Weights of a small mixture-of-experts language model, trained from scratch on English Wikipedia: 12 layers.
Below are experts of layer 9 (counted from 0) of a mixture-of-experts language model. Rows are named router (the router's row for the expert), up (a neuron's input weights, with its number), down (a neuron's output weights, with its number) and show model dimensions 0-127. Each number is 128 + 32 x the weight over its row's rms, rounded and kept within 0 to 255.
After each expert's rows: "comes before" lists some tokens at least twice as common just after its tokens as in all text; "mostly gets" lists some tokens that are sent to it at least half of the time. This comes from a sample of Wikipedia text that the model never trained on. Tokens count by the router's weight.

# expert 27
router [176 129 133  94 108 116 111 180 144 134 168 126  69  82 144 135  93  65 146 149 142 135  76 139 135 171 109 136  84 112  70 123  91  95 137 151 117 145 141 120 119 184 123 164 163 101 204 116 123 115  90 146 170 152 117 155 125 175 154 134 131 143  80 191 151 101 132 105 174 125 116 151 186  82 122 112 177 134 118 190 124 134  81 150  90 107  98 159 115  97 117 155  71  62 151 146 171 164 122 159 118 173 116  85  74 124 116 108 120 124  71 174 158  89  81  90  62  95 139 117 161 145 139 122  70 105 115 112]
up6 [106 178 145 209  95 167 122 152 122 135 109 154 103 166 122 102 115 121 138 141 115 110 125 185  91 157  90 117  65 136 148 161  38 135 163 113 150 183 207 156 139 133 175  97 137  84 160 122 120  89 118  93 138 143 121 105  78 127 136 125 175 135 109 124 137 125 113 131 139 131 137 147 145 149 127 157 181  99  80  63 167 133 111 178 100 103 118 104 151  27 148  89 132 103 122 125 127 102 145  86  88 110  97 142 174 165 130  98 101  75 148 187 117 134 130 124 103 127 178 138 116 100 124  80  94 168  73  74]
down6 [137  87 124 115 138 107 116  76 138 144 200  82 124 119 145 153 143 149 153 161 131 125 137  92 145 130 139 131  50 118 218 163 217 110 139  79  44  97 102 135 180 148 138  82 165 153 136  99 187 175 117 185 132 142 128 156  95 171  76 130  66 109 141 105 130  68 148 110 138 108 134  90 115  68 186  68 148 129 143 144 178 110 117 145 157 144 156 117 101 128 122  89 158 119  98 155 141 127 174  90 154 116 101 131  99 129 128 110  88 141 132 137 139  96 104 177 119 137 134 119 104 107 159  70 139 168 134 163]
comes before: " to", " in", " by", " the", " of", " a"
mostly gets: "er", "iver", "ter", "ted", "ished", "ed"

# expert 70
router [124  99 128  96  94 112  98 138 140 127 204 149 114 139 169 128 144  94 201 146 107 125 123 193 135 150  90 157  78  98  79 121 121  98 172 118  97 171  80 123  53 140 148 174 141 138 147 111 114 106 140 145 137 141 152 149 171 157 168 148 204 194  76 184 174  87  90 133 127 120 123  85 127 119 156 104 146  95 140 155 110 154  85 114 146  82 127 155  99  58 107 136  94  95 148 101 123 183 131 123 112 121 132 114  70 130 118 121 164 120 104 156 122  73 120  69  71 132 169 143 155 123 127 144 100  73 133  60]
up11 [ 70  73 159 148 139 160 105 134 145  97 131 142 103 141 142 152 159 152 143  94 122 153 131  87 180 174 166 137 194  78 146 124 127 145  86 119 152  87 131 166 121  67 184 177 107 103 125 103 123 134  90 150 216 125  82 141 124  52 162 132 188 123 119 110 129 162 113 143  77 119 141 145 115  67  75 156 122 130 101 148 130  65 139 100 191  79 111  82 141 157 137 113 155 137 115 114 178 150 151 125 142  92  98 121 149  59 155 120 175 107 135 147 133 151 177  97 115 106 119 188  92 157 188 125 123 118 103 104]
down11 [166 168 137 144 143 192 163  92 115 112 144  98 141 107 109  70 144  69 132 135 149 104 130  73 101 124 146 118 176 148  84 165 122 153 158 181 115 165 167 119 140 116  79 174 114  73 102 111 138 158 108 137 118  58 138 183  80 118 144 112 177 103 197  87 161  81 125 134 139 119 139 107 138  85 124 134 124  63 110 150 209 136 108 166 174 143 106 109 166 131 107 151 118 151  78 173 144 184 105 112 127 119 104 146 197  64 119 103 156 118 168 155 102 139 138 107 180  93 145  68 111 117 113 131 113  87 163 137]
comes before: " |", ".", "–", ",", ";", "9"
mostly gets: "10", "0", "1", "28", "27", "11"

# expert 71
router [140 146 129  86 119 123 104 137 115 147 166 163 103 117 199 136 139 124 140 175 126 151 126 171 138 201 131 125  74 113  95 144  86  85  83 120  90 168 128  95  99 101 132 143 112 143 147  96  71 107 175 139 114 134 162 142 186 167 182 147 125 162  69 160 158 123  89 115 126 117 168  86 142 130 137 116 181 149 134 154  59 162  86 133 110  93  80 160  96 110  93 152  85 108 140  95 160 138 128 135  49 153 142  96  91 154 147 173 111  85 103 188 102 105  86 103  72  79 125 137 174 142 130 180  80  91 149  94]
up2 [136 145 115  90 179 156 136 120 109 127  90 192  91 129 120 171  95 175 159 133 142 156 143  78 109 130 154 181 158 118 105 182  88 154  70 155 165  66 109 173  57 155 147  82 113  71 121  95 145  85 107 137 170 147 183 130 154 117 143 148  93 112 105 194 141 144 142  58 138 121 120 116 100 151 133  46 135 114 158 116 106 124 145  82 113 115 168 103 186 107 151 125  90 117 145 130 207 149 180 132 137 133  95 103 149 165 136 104 153 110 134 113 139 150 158 136 165 151 138 106 166 167 113 146  90  72 146  65]
down2 [168 128 137 111 116  92 125 142 123 110 126 155 140 125 128 136 117  65 135 147 122 153 199 156  76 109 123 116 133 165 167 137  84 118 140 123 152 131  96 145 176 182 129 185 103 162 138  99 114 126 139 107  82 138 129 117 116  82 164 169 143  55 123 136 125  77 117  67 148  94 190  89 140 155 146  36 135 114 138  71  91 129 133  69 134 125 114 113  92  73  77 155 121 175 134 114 126 172  80  90 150 133 156 200 163 189 140 107 161 144 132 168 124  84 175 114 102 107 133 111  47 167 116 117 129  84 152 149]
comes before: " the", " a", " an", " w", " his", " it"
mostly gets: " as", " with", " where", " when", " for", "fter"

# expert 10
router [133  80 119 145 142 131  99 140 154 108 214 170 109  93 169 183 101  72 160 162  93 102  66 160 147 183 109 175  85 123  53 133 109 107 162 128  69 121 115 117 119 105 167 164 152 111 144 106  88 163 126 161 166 103  86 117 150 161 115 148 191 162  94 196 153 126 106  99 130 108 105 157 125 126 129 154 191 125 152 158  67 130  62 152 121 142 132 127  98 115 153 127 113  92 104 104 115 170 160 137 122 196 130 124 106 110 158 105 134 135  77 156 160  92 118  96  79  96 186  92 138 104 112 186 126 126 141 115]
up3 [115  82  93 128 162 169  42 164 144 142 118 166  98 137 101 149 139 141  91 158 130 154 120 177  92 156 110 149 118 141 167 144 159 173 142 130 169 116 155 178 106 127 135  95 153 126 131 119  91 150 159 102 104 118 141 157  87 168 183 147 154 155 188 191  95 132 175 165 154 111 140 148 188 102 108 145 114 125 106  92  72 114 123 137 145 136 157  81 164 164 190 130 120 146 152 116  97 108 187 163  61 143 160 100 155 145  82 128 184 150  99 137 154  89 158  72 141 153 149 135  43  93 148  90 105  82 156 154]
down3 [ 99  87 150 103 132  62 131 187 136 177 167 160  90 169 115 125 117 141 100 119 139 100  97 116 116 192 156  42 199 173 112 143 103 124 108 213 119 177 160  97 149 149 171 123 155 127 124 166 132 122 117  73 129  89 117 145 131 169 111 119 134  77 203 114 160 142  67 171 123 114 143  95 153 140 112 149 129  63 100 140 130 113 124 115 125 111  74 149 110 104 109 104 144 148  92 172 138  77 145 120  85 125  53 151  76 186 167 141 136 119 154 108 133 121 147 132 124 123 138 108 110 168 180  92 143 119 153  81]
comes before: "ess", "act", "at", "is", "ational", "ain"
mostly gets: " tr", " pr", " Pr", "pr", " acc", "cc"

# expert 36
router [113 107 151 117 159 126  72 147 123 122 203 165 114 118 201 169 104  93 157 152 108  78 123 151 174 126  97 187 107 150  97 163  92  94 119  98 118 128 101  98  54 109 135 147 148 127 158 143 150 110 107 154 179 123  98 148 149 200 168  86 175 147  82 169 134 106  82  79  95 131 135 120 159 136 144 107 173 128 160 131  79 144  76 135 131 117 142  83  88 121 116 147  99  82 109 102 115 152 134 129 112 174 141  90 105 155 168 141 154 171  92 173 132  89  94 121  83 137 152 137 147 166 134 208  84 113 137  52]
up13 [122 110 129 141 120  98 128 148 187 160 119 186 157 125  97  96 152  90 157 139 140 125 113 136 167 115 170 126 149  99 168 108 104  66 182 168  91  71 114 107  96 159 128 100 162 109 166 107 135 167 147 118 147 185 130 111  90 120 108 172 143 120 100 118 123 119 171 104 149 137  96 194 196 116 135  67 132 116 150 125 133 119 103 138 184  56  91 105 122 127  83 165 138 108 104 114  76 133 138 145 100 129 168 142 189 171 183 105 148  55 112 109 161 129  93 132 169 142 136 159 152 155 219 172  83 102 179 146]
down13 [133 112 151 131 107 160 142 139 167 132 139 129 114 162 163 147 131 105  54 139 177 116 144 117 159  34  89 132 116 165 156 161 113 157 148 127 202 121 155 165 102 154 113  83  85 138  88 168  88 106 120  80 125 109 173 142 105 148 146 100 137 170 106  86  98  92 165 128 178 159  97  68 137 116 125 122 123 154 102 153  72 182  64 133 141 169  63 144 108  71 108 165 174 109 160 142  88 144 116 141 181 108 175 135  91  73 129 108 116 143  92 138 190 115 128 184 135  72 122 152  83 148 128 116 138 169 117 123]
comes before: "9", "8", "7", "6", "09", "08"
mostly gets: " cons", "20", " ret", "19", " cont", " U"

# expert 55
router [111 160 135 136  77 170 102 113 158 113 160 190  47  91 138 156 143 144 119 171 123 155 113 170 105 139  65 127 118 143  66 169 121 140 119 137  95 164  71  99  65  84 105 192 162 110 166 103 138 113 156 144 182 105 100 117 107 129 110 116 146 136 112 113 155 122 110  88 140 118 105 142 147  99 139 118 103 112 165 200  89 163  64 105 102  97 113 167 120  84 131 141 101  66 140 174 141 145 123 132  71 141 119  63  70 139 129 121 147 111 115 182  87  71 162  86  95  86  86 151 174 112 144 147 111 139 147  96]
up1 [140 133  87 165 126 165 113 150 184  42  82 106 132 147 197 129 116 120 132 117 141 114 115  84 151 158 140 156 123 153  70 164 114 133 141 146 104 250 145 193 143  89 131 131 129  95 136 175 126 161 138 141 116 157 142 126 126 184  74  83  88 181 129 100 170 158 125 189 131 153 122 145 102 138 124 125 149 156 162 171 157 115 110 177 181 119 130 144 106 190 125 180 142  63 140 157 154 105 125 117 101 127 152 154  96 108 154 106 177 137 143  97  83 161 133 139  74 143  90 136  89  90 104  99 115 132  95 147]
down1 [ 67 128 194 152 146 170 166 144 124 174 127 124 108 143 158 174 128 107 129  60  98 107 125 147 142 130 147 126 126 164 114 180 132 173 150  85 158  76 119 121 120 148 141 121 105 181 159 131 193 165 146  81  58  74 115 168 133 102 109  76  93 109  38 101 100 169 166 140 135 191 120 118  93 116 172 165 150 159  73 157 166 134 198 173 107 120 109 109 144 106 154 119 141 160 109 115 115 167 184 187 135 120 157  68 128 152 132 112  87 164 129 142 130 134 145  79  85 116 158 126 154 145 117  92 114 123 129 113]
comes before: "s", "ed", "ing", "er", "t", "ever"
mostly gets: " play", "ollow", "end", "ook", " elect", " work"

# expert 4
router [142 118 111 142 141 113  81 160 127 105 155 148  85  87 157 150 111  61 144 116 103 161  59 151  93 130  63 158  92 144  77 157 111 148 101  99  86 158 153 136 107 103 104 190 111  81 145  43 114 117 115 146 124 113 143 145 130 160 146 109 116 132  97 118 123  88 149 134 127 132 145 141 120  60 137 109 209 133 114 231  85 111 109 169 131 134  98  70 107 117 145 192  83  78 142 131 120 164 128  99 112 170 145 104 116 135 123 128 134 108  74 176 142 116 125  63  77  90 147 119 130 133 113 170  84  72 106 126]
up3 [132 126 109 134 133 134 174  83 151 123 108 162  92 105 133 143 124  59 149  91 102 107  96 107 168 195 143 116 127 124  89 126 128  91 156 161 170 145 125  75 100  78  87 135  76 129  92 142 156 101  81 171 129 143  88 163 134 107 151  71  84  93 128 116 177  46 184 112  52  82 125 119  88 134 167  66 151 165 127 153  98 129 166 199 109 126  78 147 144 146  64 103 108 196 109 170 139 110 116 129 155 167 127 152 193 124 162 114 105 165 107 111 123  86 146 152 154 100 127 114 140 137 127 158 129 117  93 134]
down3 [147 137 128 161 117 149 158 109 129 119 128  99 107 192  97 153 105 100 112  90 146 138 147  73 151 135 120 126 100 144  67 161 110 130 102 163 133 160  81 146 137 129  67 100  90 142 169 143 175 159 112 158 145 166 203  71 113 122 141 109  87 138  97 157  94 120 150  97 109 123 144  76 231 143 106 138  96 162 106 105 149 141 129 110 151 130 169 113  90 105 105  87 143 170  63 140 138 110 193 197 111 129 169 213 137 109 153 138  94  92 157 134 145 109 143 107 178 169 111  57 115  93  86 146  86 147 145 135]
comes before: "y", "ed", "ic", "a", "ment", "ation"
mostly gets: "over", "enc", "on", "ron", " Con"

# expert 3
router [124 119 146 125 153 139  56 155 138 115 172 193 103 133 169 175  82  64 149 154  79 111 113 160 134 179 122 158 154 146  34 112 104  91 111 140  71 126 121 132 108 178 112 139 133  72 146  94 125 115 124 134 148 159 141 129 188 136 170 139 129 196 124 160 144  93 123 132 155  99 160  90 109 109 146 141 149 129 132 157 120 174  56 142  92 141 107 185 123  81 114 170  78  95 133 175 122 199  98 114 109 133  96 116 118 135  91 112 138 113 129 168 170  97 109 108  77  90 130 186 166 174 135 145  99 105  90  88]
up8 [ 53 115 144 144 182 154  83 137 131 158 177 194  53 112 100 133 158 114 181 135  81 152 167  92 158 166 153 132 140 124 117 159 155 173 142 161 146 146 110 149 166 144 150 156 137  88 143  93  93  94 132 113 112  76 156 131 111 142 106 162 129 104 136 102 138 117 208 161 148 143 143  79 105 138 105 135 145 184 134 149 166 194  93  72  76 135  98 137 154  78 127 140 148 124  90 126 117 202 164 130 110 128 125 161  99 144 167 139 120 151  89  85 132 174 110  72 166 111 137  48 136 161 123 132 151 175 111 168]
down8 [123  95 148 133 156 113 141 134 153 138 137 153  94 144 146 137  98  94  49 150 114 174 123 131 151 173 146 153 152 157 123 138 109 110 109 132 144 161 122 108 134 138 157 156 107 131 188 123 113 146  48 158 124 113 117 136 166 178 107 120 179 167  87 107  90 142 138 180 129 154 224 175 186  55 118 122 135 151 125 132 201 158 119 184 112 115 158  92 170 121 136 198 119  64 123 117  92  77 123 165 156 133 117 101 132 176  78 163 184 107 129 154  96 166 134  91 121 120  99 135 180 125 105 108  86 171 114 178]
comes before: "t", "k", "c", "g", "ch", "is"
mostly gets: "ubl", "amily", " per", "per", " pol", " fl"

# expert 47
router [174  90 153  91 110  97  90 180 154 141 164 162 100 114 150 147 140 117 169 149 154 136 102 162 140 145 102 139  88  94 109 122 117  98 105 119  59 161 145  45  63  95 147 186 100  83 122  91  75 113 100 161 159 147 137 126 171 210 192 132 154 162 101 126 145 129  94 150 105 140 131  81 130 140 133 145 159 124 122 165 142 134 102 119 137 121 114 117 106 117 121 201 122 106 109 157 189 154 148 127  60 167  86  83 109 104 100 146 104 139 107 170 120  88 128  57  63  66 102 112 112 107 123 176 104 140 139 138]
up9 [158 118 154 125 100 159 112 151 107 134 118 175 103  64 130 113  78 197 112 155 156 135 107 189 124 112 102  93 109 128 166 163 140  99 128  99 133 151 124 122 161  80  95  60 132  91 152 123 118 125 149 104 182 154 121 113 124 185  70 124 112  91  76 106 124 127 190 145 101 164 145  87 170 132 154 139 124  98 131 176 147 140 132  41 154  94 142  89 221 148 150  85  84 173 136 126 151  92 113 192  91 145 140 137 142 125 101  42 140 110 115 123  91 171 129 133 103 187 123 147  94 149 105 116 103 114 105  87]
down9 [159 118  81 100 186 114 124  79 170 136 117 143  64 141 141  93 100 121 134 101 114 109 150  86 189 119  91 112 184 147 120 134 125 103 139 191 138 110  99 112 190  73 117 189  99  91 114 104 142 101  90 127 100 174 157 159 103  91 119 174 145 129  91 100 126 168 138 107 144 139 152  85 129 175 114 140 135 174  61 202 110 119 102 115  69 125 114 157 119 104 126 130 146 153 113 104 146 152 129  94  92 160 127 149 167 131  98 143 198  65 118  75 108 117 100 133 116  72 135 106 181 101 102 149  91  99  47 149]
comes before: " ", "ile", " P", " T", " L", " D"
mostly gets: " wh", " US", " States", " un", " e", "@"

# expert 12
router [154 138 144 139 108 115 116 154 123 120 153 209  81  76 185 116 105  78 180 145 131  94  81 172 101 152 105 146  99 126 107 158 108 121 150 108 117 153 110  83  98  97 103 182 127 123 164  82  74 102 129 179 145 152 141 144 108 133 172  88 121 159 110 184 190 103  72 129 118 145 146 111 147 126 156 128 170 128 127 152  85 144 125 113 172 134 109 126  86  68 100 148 100 118 124 164 120 135 153  91  63 168 122 105  67 138 105 153 111 111  88 168 136 104  98  72  87  73 151 157 165 138 168 170  91 129 159  43]
up2 [205 133  91 116 131 164 118 117 159 131 158 120 127 129 101 174 118  25  92 138  97  82 169 124 137 166 165 180 135 123  90 160  95 124  83 148 163  84  83  77  87  74 109 141  91 184  83 105 129 123 137 118 100  78  67  68  81 122 156  62 102  78 147 143 148 133 102 103 161 121 218 122 131  99 151 149 163 129  90 136 128 155 160 128 128 150  82 185 121 107 141  95  98 150 155  95 134 104 115 140 136 168  89  87 148 158  92 114 122  92 138 111 119 140 151 122 112 170 136 145 125 106 143 156 175 140 144 159]
down2 [ 99 135 133 128 107 126  96 125 139 143  93 102 166 114 141 110 129 191 130 111 154 129 129  89 132 165 132 182 152  64  96 106 158 123 198 135 124 155 126 161 174 173 100 163  79 110 112  98 121 114 125 147 142  77 162 129 192 176 180  74 185 140  97 100 139  94 103 186 126 140 101 215 112 150 123  92 129 191 114 121 139  75  81  64 121 130 150 119 143 145 162 110  94 154 122  85 101 129 158 174 116 136  94 134 177 187 103 177  84 130 177 140 114 125 151  49 127  84 147  86 116 116 149 136 130 150 160 108]
comes before: " was", " is", " had", " be", " has", " he"
mostly gets: " who", " they", " which", " she", " would", " that"

# expert 14
router [107 122 132  75 148 107  80 138 128 104 139 162 102 111 202 168 137  99 191 172 129 127  60 182 133 176 111 145 100 124  92 149 121 105 153 117  98 157  81  94 113 142 136 171 120 123 163  97 111 123 126 173 151 167  92 163 178 195 167  96 145 128  93 177 167  91  77 112 120 139 136  87 141  96 145  97 139 115 118 160  97 156  95  56 105  85  75 131 109  94  89 129  53  67 165 126 109 158 157  86  59 150  99 103  91 136 142 154 142 138  94 141 148 106  85 109  94  99 136 141 121 123 165 136 144  88 143  88]
up15 [ 82 144  86  74 145 191 108 118 132 121 148 175 171 195 130 163  83 161 130 140 115 108 126  77 172 164 163 109  81 161 113 116 143 161 160 104 164 175 123 140 121 172 130  98 100  44  81 163 109 153 121 146 169 174  97 181 152 127 126 154 124 111 105 127 152  93  59 164 182 132 120 120 197 136 152 132 130 170 170 163 150 126 153 170 147 112 135 169 186 139 173 152  92  93 131 110 165 138 145 140 124  77  98 111 125 130 116 119 148 153  70  59 120 127 148 123 131 186 129  84 140 144 168 173 152 156 114 104]
down15 [138 175 110 187 102 109 174 139 184 110 197 156  77  64 138 207  72 149  99 113 155 153 136  77  94 157 134 158 151 156 135 140  65 118 160 130 125 131 103 137 137 178 140 132 175 126 110 185 112 153 110 117 160 102 137 138 179 103 112 110 151 156  76 157 146 119 128  83 161 131 104 109  83 161 169 117  99  88 174 120  71 185 154 129 122 158 134 135 148 123  99 164 145 159 118 169 189 100 148 161  98  96 160 139 193 107 154 128 129 129 144 159 119 135 186 115 113 186 111 136 171 122 143  62 140 145 134 176]
comes before: " ", "0", "1", "4", "6", "3"
mostly gets: "′", "–", "+"

# expert 33
router [135 179 144 133  96 112  90 152  98 114 186 187  88 135 147 147 136 107 156 144 104 105  92 161 153 153  65 136  93 147  94 163  70 125 144 137  84 109 123  90  47  94 145 174 127 155 168 113  97 126 159 151 136 144 141 162 136 176 186 146 164  99 115 151 184  82 102 129 138 162 115  83 142  61 107 154 193 112 105 184 119 178  76 153 126  79 109 125 132 115 122 141 119  70 121 141 143 181 161 160  70 164  91  93 115 112 102 111 131 130 116 161 156  48 122 106 113  88 143 167 149 131 125 149 131  97 155  82]
up9 [152 208 109 157  98 123 123 145 177  92 178 114 126 115 137  78 103  57 148 152 116 148 112  96 135 133 161 117 121 183 137 117  93 133 121  68 161 138 176 153 101 133 130 146 111 109 121  93  24 124  99 121 134  47 149 111 135 128 177 114 128 149 142  89 158  68  94  95  79 106 170 169 177 139 178 127 130 116  91 159 115 157 159  89 142  92 119 170 112 144 165 154  99 111 156 169 130  96 117 135 169 120 146 171 127 103  80  91 182 151  63 108 146 116 112 127 163 156 139 150 128 106 121  68 172  87 106  95]
down9 [205 125 136 147 193 100 184 193  39 146 169 189 125 141  87 117 145 134 131 165 159 145 108  96 119 113 103 124 137 168 126 123 137  82 134 151 143 166 133 119 113 186  85 144 187 147 147  84 139 162 133 151 170 103 120 134  96 191 181 112 138 139 112 119 182  93  99 115 145 138 116  89 112 137 122 145 160 147 172 116 132 128 114 121  74 205 104 110  79 156 101 103 147 130 126 109 110  94 122 186 147 112 130 105  97 115  67 169 113 139 107 174 190  88 104 164 111 163  99 176 121 168 178  91 106 139 138 133]
comes before: "-", "|", "==", "===", "=", "The"
mostly gets: "\n\n", "\n", ".\n\n", ".\n", " |\n\n", ")\n"

# expert 63
router [124 120 127 109 107 113  96 134 182 156 157 179  49 103 165 137 114 112 178 179 119 137 133 151 109 185  51 182 108 127  69 132  93 116 118 105  99 177 132  94 123 134 122 197  85 123 147  66 116 112 162 138 163 134 150 159 131 127 115 105 194 119 130 157 174 134 104 114 106 158 116 143 154 143  91 103 149 145 159 177  85 142  77 109 115  84  71  93 154  65 154 145 104  99 128 172 136 130 159 108 100 147  50 101  59 115 149 166 123 124 101 156  77  89 165 136 100 110 148 156 116 141 147 148 131 116 179  97]
up0 [168 173 160  91 135 173  87 121 160 189 122 160  91  89 109 123 127 101 133 116 169 140 113  46  96 185 173 151 124 168 177 193 119 141  86  85 127  59 110 131 162 138 128 150 121 166 115 172 176  80 105 134 133 118 148  86 141 142 144  92 112 171  97 106 118 151  88  91 171 117 160  88 108 104 130 124  91 139 123 177  91  94 169 139 131 110 117 168 127 129 131 112  88 124  71 132  97 101 110 129 156 139  72 108 130 117 174 141  99 157 105 148  86 120 129  98 219 107 115  73 143 101 167 129  65  89 155 104]
down0 [171  94 110  78 108  66 138 153 132 129 122 111 152 149 157 113 113 111 117 187 156 119 101 139 148 124 184 104  96 100  86 183 130 109 108 117 101 140 180 120 150 152  97  98 152 191  81 113 182  88 122 159 177 100  85 111 145 140 106 102 129  73 130 105 110 147 161 108 124  76 142 101  82 154 183 156 107 113 149 145 204 131 126 163 136 130 100 127 106 137 127 110 147 124 136 145 131 168 120 118 146 135 118  52 100 101 105  45 191 170 138 149 122 192 140 110 168  82 104 124 125 171 102 104  65 119  73  56]
comes before: " the", "s", "gr", "l", " to", " of"
mostly gets: " over", " up", "ack", " out", " app", " at"

# expert 67
router [144 129 125 139 114  79  82 171 121 117 155 175  93 110 198 139 122 124 136 144 149 134  79 147 125 126  89 155 103 116 111 112 100 114 137 115  48 118 100 103  63 110 157 149 100 137 139 106  74 128 167 174 149 141 148 112 164 132 193 104 153 138  78 133 198  83  47  93 143 116 103  99 117 110 148 130 189 103 130 148  80 166  76 111 129 108  86 145 124 107 114 158  47  83 154 173 137 175 141  74  83 162  73  81  58 117 142 126 144 141 100 127 131  87 114 125  73 141 152 131 156 135 144 162 115 154 145 113]
up2 [158  76 152 126  83 121 131 134 127  73 186 120 154 134 176 135 103 128 179 141 149 122 131 104 100 135 152 100 166  96 160  98 105 146  98 103 145 119 162 132  83 103 152 157 136  92  93  68 102 146 119 141 162 135 179 107  94 112  74 130 105  92 134 119  93 146  96  90 166 111 144 123  81 145 127 139 124 138 115 171 196  59  72 102 148 124 137  93 125 157 142 133 143 106  79 119 129 112 133 102 135 132  96 159 167  95 196 147 238 135  70 194 124 174 166 140  82 158 106  96 153 150 178 111 156 185 151 163]
down2 [173 147 171 172 120  83 145  99 124 142 135 160 129 148  90 119 157  93 117 113 170 107 106 124  53 161 146 123 187 131  65 117  66 161 137 127 159 167 158 117  83 149  74 113 152 135 126  77  62 148 139  69 197 101 186 122 119 153 126 139 105 149 125 157 113  82 153 107  76 183 133 142 151 203  96 174 117 160 127 112 109 182 155 103  86 142 135 138 152 138  98 162 119 185 104  74 154 128 160 174 124 142 188  97 140 103  92 125  87 168 127 107 122 114 103  97 161 140 136 140 186  89 112 113 115 111 167 121]
comes before: "19", "S", "20", "C", "A", "M"
mostly gets: " \"", "===", "(", " =\n\n", "[", " ("

# expert 77
router [138 110 132 113  92 130  91 159 158 111 160 139  69 123 199 180 164  86 136 126 125 133 127 200 145 186  99 139 117 114  90 116  78 130 126 140  94 118 107  70  89 131 116 152  80  74 145 118 133 132 171 144 171 109 131 162 128 128 187 131 134 154 120 196 178 101 130 149 117 152 140 136 127 125 163 143 143  80 119 186 111 140 112  88 143 106  94 108 134 140 121 195  36  75 138 156 121 125 155 151 117 181  65 111 139 131 118 143 119  84 109 162  95 113  69 105  54  65 128 114 134 124 136 194 106 113  91  97]
up1 [119 156 125 106 119 119  95 238  94 129 134 177  88 106  99  98 125  93 114 140 151  97 132 144 178 156 126 108 150 101 118  28 112 126 112 138 125 129 137 128 148  70 124 103 124 114 143 148 146 136 149 159 176 148  77 119 135 137 136 108 112 120  95 179  95  94 171 119 161 178 154 180 132 130 106 133  89  68 163 153 131 193 155 143 121 135 115  46 157  99 106 123 191 185  94 145 134 162 123  86 140 157 138 127  78 153 150 178 207 144 147 154 100  84  81 135 144 112 134 168 134  89 111 143 185 141  98 132]
down1 [118  81 137 185 200 103  95  99 206 149 163 135 154 161 152  89  89 101 167 140  68  90 135 164 156 175 123  74 126 130 114 116 120 147 197  73 194 145 152  84 184 188 116  89 109  85 122 159 132 156 132 105  94 155 165  62 120 115 135 144 151 106  94  94 135 135 186 127  79  82 137 131 108 134 163 131 117 123 125 121 116 103 129  77  91  88  83 127 151 140 156 182 138 129 124 120 122  90 172 169  78 124 135 115 122 158 174  94 126 148 108 117  68  90 145 144 188 110 121 114 152 165 153 101 107 129 142 143]
comes before: "e", "ision", "en", "ent", "i", "al"
mostly gets: "v", " serv", "erv", " V", "ov", " qu"

# expert 17
router [156 154 102 109 113 132  90 136 110  82 142 136 102 111 162 138 124  60 148 172 111 126  87 151 111 174  44 135  80 134  81 154 131 146 142 143  73 138 109 118  73  93 108 212 167 100 160  60  85  73 155 158 137  98 149 187 128 176 191 148 132 143  82 137 121 157 125 113 144 121 106 148 143 127 123 130 137 115 147 182  89 172  84 143 106 136 134  98  88  78 119 152 116 126 109 171 128 151 115 154  54 117 120  99  90 148 149 109 134  79 108 157 102 101 104  77  88  85 132  95 182 138 130 162 106  61 110 131]
up3 [151 136  60 139 121 156 119 111 149 101  67 137 106 122  93 150 146 172 136 156  93  83  99 103 107 156 102 110  84 102  25 212 117 142 142 101 140 127  97  89 123 119 119 140 163 145  81 106  99 152  51 122 153 143 102 150  75 133 144 148 104 150  70 129 163  92 107 112 128 173 139 158 130 138 124  83  93 162 182 169 169 138  73 136  80  58 158  96 175 165 144  66 102 149 131 156 105 139 152 164 102 137 133 125 105 181 151 112 203 131 140  85 156 130 120 117 116 139 145 106 149 182 141 136 119 118 134 165]
down3 [107 158 161 122 138  92 157 101 148 126 163 130 135 159 137 140  34 146 120 168 167  90 143 121 149 145 135 165 152 154 157  86 154 154 136 208 107 133  96 144 118 112 147 153 168 133 140 115 122 138 108 103 148  95 115  98 106 184 109 141 109  77 167 171 126 136 126 199  92 146 119  93 131  99  97 176 176 149 165 147 140 102  95 169 170 182 123 156 112  96 117 160 171 151  50 168 136 136 104 134  70 176 147  70 147 141 231 108 104 123 146 135 119 123 101 174 105 119 183 133 123 110 155  81 173 178 150 126]
comes before: "s", " of", ",", "ing", "ed", " in"
mostly gets: "ife", "ield", "pe", "ign", "ine", "ite"